From a checkpoint of a small mixture-of-experts model trained on Wikipedia: 128 experts in each of 7 layers.
Below are experts of layer 3 (counted from 0) of a mixture-of-experts language model. Rows are named router (the router's row for the expert) and show model dimensions 64-95. Each number is 128 + 32 x the weight over its row's rms, rounded and kept within 0 to 255. Numbers have three digits each.
After each expert's rows: a language model's description of what the expert responds to. This comes from a sample of Wikipedia text that the model never trained on.

# expert 7
router:150133073148182109132157147087094138084126123125097160056152143125102134126120122171156136075127
It responds to: Common descriptive adjectives. Common adjectives and quantity words after a, the or to in expository prose, such as public, high, local, important, much.

# expert 53
router:145122058102127113087122191124150135122123167150130127060130135140115198109146119186115127101078
It responds to: Adjective suffixes and the. Adjective-forming endings and adjectives, such as -al, -ical, -ial, -ional, as in illegal, presidential, local, plus the word the.

# expert 16
router:161102143167126131092193143096089131118087161058108174106155174120123139089082118143107187132089
It responds to: Word-starts after h/w. First pieces of common nouns after an article or a short onset like h, w, fl, qu, as in war, law, air, st-eam, cap-tain.

# expert 44
router:096131125127097135156116160126064167128136165095146108084168123191120168072095081125124108112091
It responds to: Consonant pieces in foreign names. Single consonants and short consonant pieces inside words, often Slavic or foreign names and terms: Ratche-t, hepatocy-t-es, Kaschy-c-za.

# expert 20
router:131147087170148099108139158087107128093095171078100162130098133150128193082116146166156104088133
It responds to: Countries and nationalities. Country and national name pieces like United, States, Kingdom, Indones-, Indian, Arab-, often after the or of.

# expert 26
router:117136100141139126096171199118142156151128151140087121099133111107123147133078105153166168050102
It responds to: Lowercase initial letters. Single-letter word starts, mostly f, g, m, w, p, b, that begin a word split into pieces: f-auna, pro-f-its, Gold-f-inger.

# expert 32
router:126172137146104122177122112070084118128155193103077128073175121111164150135128147146134163097135
It responds to: Capitalized word starts. Capitalized first pieces of names and words, such as Mark-et, Ad-venture, Engine-ering, And, Clark-e, often at list or cell starts.

# expert 3
router:068104078183123144118162168095118136113145166147125108097190104158103142068114116094092137079111
It responds to: Biological taxonomy terms. Word pieces and punctuation in species articles and taxoboxes, such as Trache-ophy-tes, -idae, genus, species, Kingdom: lines.

# expert 63
router:098162128169094109124124158122131146116120183091157147066202133113170162127114160115154127111141
It responds to: Table cell separators. Pipe separators and list punctuation starting rows in tables and lists, such as the | after a year or rank, semicolons.

# expert 19
router:128112129162162141108111177098066102103134128133146128104136186096111147095121149185151128083102
It responds to: Quantifiers and numerals. Quantifier and number words, often starting a sentence or before of, such as all, most, two, four, some.

# expert 61
router:092155058216179158154149121123133141126113161117128159120158191125112172121122110108145136142114
It responds to: Lowercase word-initial letters. Single lowercase letters or short clusters beginning a word, split off before the rest, such as l, d, sw, cl, followed by im or iv.

# expert 31
router:151116105179146112152135117162086178113145162102146121112140129178147127098147127123132200068152
It responds to: Word-start fragments after capitals. Short pieces right after a capital-letter start in names and words, such as y in Hnatyshyn, at, ty, and also For and The.

# expert 41
router:136147124169119120094117090134125136169096216105161146118137105103158154063127120103170173083152
It responds to: East Asian name syllables. Syllable pieces of Chinese and other foreign names and romanizations, such as u in Wu and Wuhan, Q, Ch, K, Y.

# expert 21
router:103110076156138142133160124132131157108098172116115133155166153188146141118103150159182112100112
It responds to: Mid-word name fragments. Short letter pieces in the middle of unusual names and words, often after St, G or L, such as Herbst-re-it, St-ru-cture.

# expert 15
router:079164111150132131152117167083131138134116215126128162037147109095135120150078093127125138094111
It responds to: Politics and law words. Words and name pieces about politics, law and public bodies, such as Congress, Party, represented, Supreme, public, Labour, Melinda.

# expert 28
router:123132118167134124134165136128140118157109171069063140098142108107140132099078134185101132094141
It responds to: Latinate word-stem middles. Middle stems of long Latinate words after prefixes like con, ex, dis, as in prom-isc-uity, dis-est-ablishment, int-ent-ional, gl-ac-ial.

# expert 14
router:095143133127101117186124120127082111149136190104107133137161114161168166105096105157154121059163
It responds to: Male first names. Common given names and their completing pieces, such as John, William, Christ-opher, Har-old, Fried-rich, usually before a surname.

# expert 49
router:065140134150098107185109121096129120098079175142140133084139094144134119072109093169186124102110
It responds to: Mid-word consonant fragments. Middle and ending word pieces of names and rare words, such as b, is, us, ass, as in Hingis or mantis.

# expert 25
router:146098135160163150097162173145100147109118192124124176121174162097133122115127114147170135114107
It responds to: Opening brackets and quotes. Opening parentheses, quotation marks, slashes, LaTeX dollar signs and heading markers that start a bracketed, quoted or math span.

# expert 54
router:159110125153136093171110161116085168139097145150097159146134133066136124118094102173103180053161
It responds to: Word-initial pieces. Word starts and adjectives that begin compounds or names, such as High Trapeze, Right-eousness, G-ood Shepherd, Sh-alini, high, left.

# expert 62
router:128200165089059077086122156158119115117096145135135146123175132107129140129110088124160125070185
It responds to: Single capital letters. A lone capital letter starting a name or word split into pieces, after pipes, dashes or the: M-avis, K-okrajhar, P-ontedera.

# expert 34
router:161128169139126093149157135127064120149086130124151115146151127120144157074122116150128141118101
It responds to: Table cells and ag/v pieces. Spaces and pipes starting table cells before dates, plus pieces like ag, v, M inside names, as in Fl-ag, Pent-ag-ram, Sal-v-atore.

# expert 13
router:094120155170136168153145116141112062165137160117128102130158091124154153056091161129129091097145
It responds to: Romance name endings. Word-final vowel pieces in Spanish, Portuguese, Italian and Greek names and words, such as -o, -i, -a, -ico.

# expert 45
router:085104168224100153151138148123099156147070152104139182133129127108165169101122105154129148109119
It responds to: Place and name endings. Pieces of proper names and places, often European ones, such as Gr-ade listed, Frankf-urt, Fern-ando, Alej-and-ro, St., Hall.

# expert 10
router:091109133116110114188122126115069180166064149173080131095141101096126160148118130120111124106123
It responds to: B-words and compass directions. Word-initial pieces after B/b and compass or place words such as north, South, west, top, bar, as in B-ull, b-ract, b-ottles.

# expert 46
router:141117109130071123166113194117130160113089155092094097142137144117190164099157159103142138081087
It responds to: Articles and determiners. The articles the, a, an and determiners like this, another, Its, usually after prepositions or verbs, as in "is a commune".

# expert 17
router:128090135126165091156174101122124155142137129108069151087132105138093132089057135157174096152062
It responds to: Latinate word openings. Opening prefix pieces of Latinate words after articles or to, such as res, con, comp, rec, repl, sett in settlement.

# expert 6
router:141134136170102094130137142137123149140104145137125137107168156159163159082105162151129149066144
It responds to: Name and code pieces. Word pieces inside proper names and country codes in lists, tables and credits, such as Spenc-er, Motor-let, USA, GBR, Mount.

# expert 8
router:114134145192172119153137129120085126098126174142164115084092107161130166060094158191140150059166
It responds to: Vowel-consonant inner pieces. Inner word pieces like en, em, ed, er inside names and words, often in tables: Sho-em-aker, merc-en-aries, Da-em-on.

# expert 2
router:127143164113094140138178121128045111157175159110173108121140116145116129119122108113074127084084
It responds to: Mid-word fragments after ch/t/p. Word-internal pieces following a short onset like ch, sat, sh, such as ch-all-enge, sat-ell-ites, ch-ann-els.

# expert 5
router:069112089200152103146151127160145104116083200135123137122137143156173148134092128158141148114113
It responds to: L-initial name pieces. Word pieces in proper names and rarer words, especially L or l starts and Mar, May, April, ig, as in Lanka, Mig-ration, Bangladesh.

# expert 58
router:147144145202110143119124118149150104120149216092167140119109136131176180036102142139122103118124
It responds to: Accented foreign-name letters. Accented letters and inner syllables of non-English names and places, such as Félicité, Leganés, Väter, Stockholm, Ljubljana.

# expert 35
router:115126110135160139131151143128113106128081176167149149134164151113145109130097132153155094083155
It responds to: Capital letters in acronyms. Single capital letters, mostly inside acronyms, codes or table abbreviations, or starting names after brackets or quotes: KRS, NZL, GF, UK.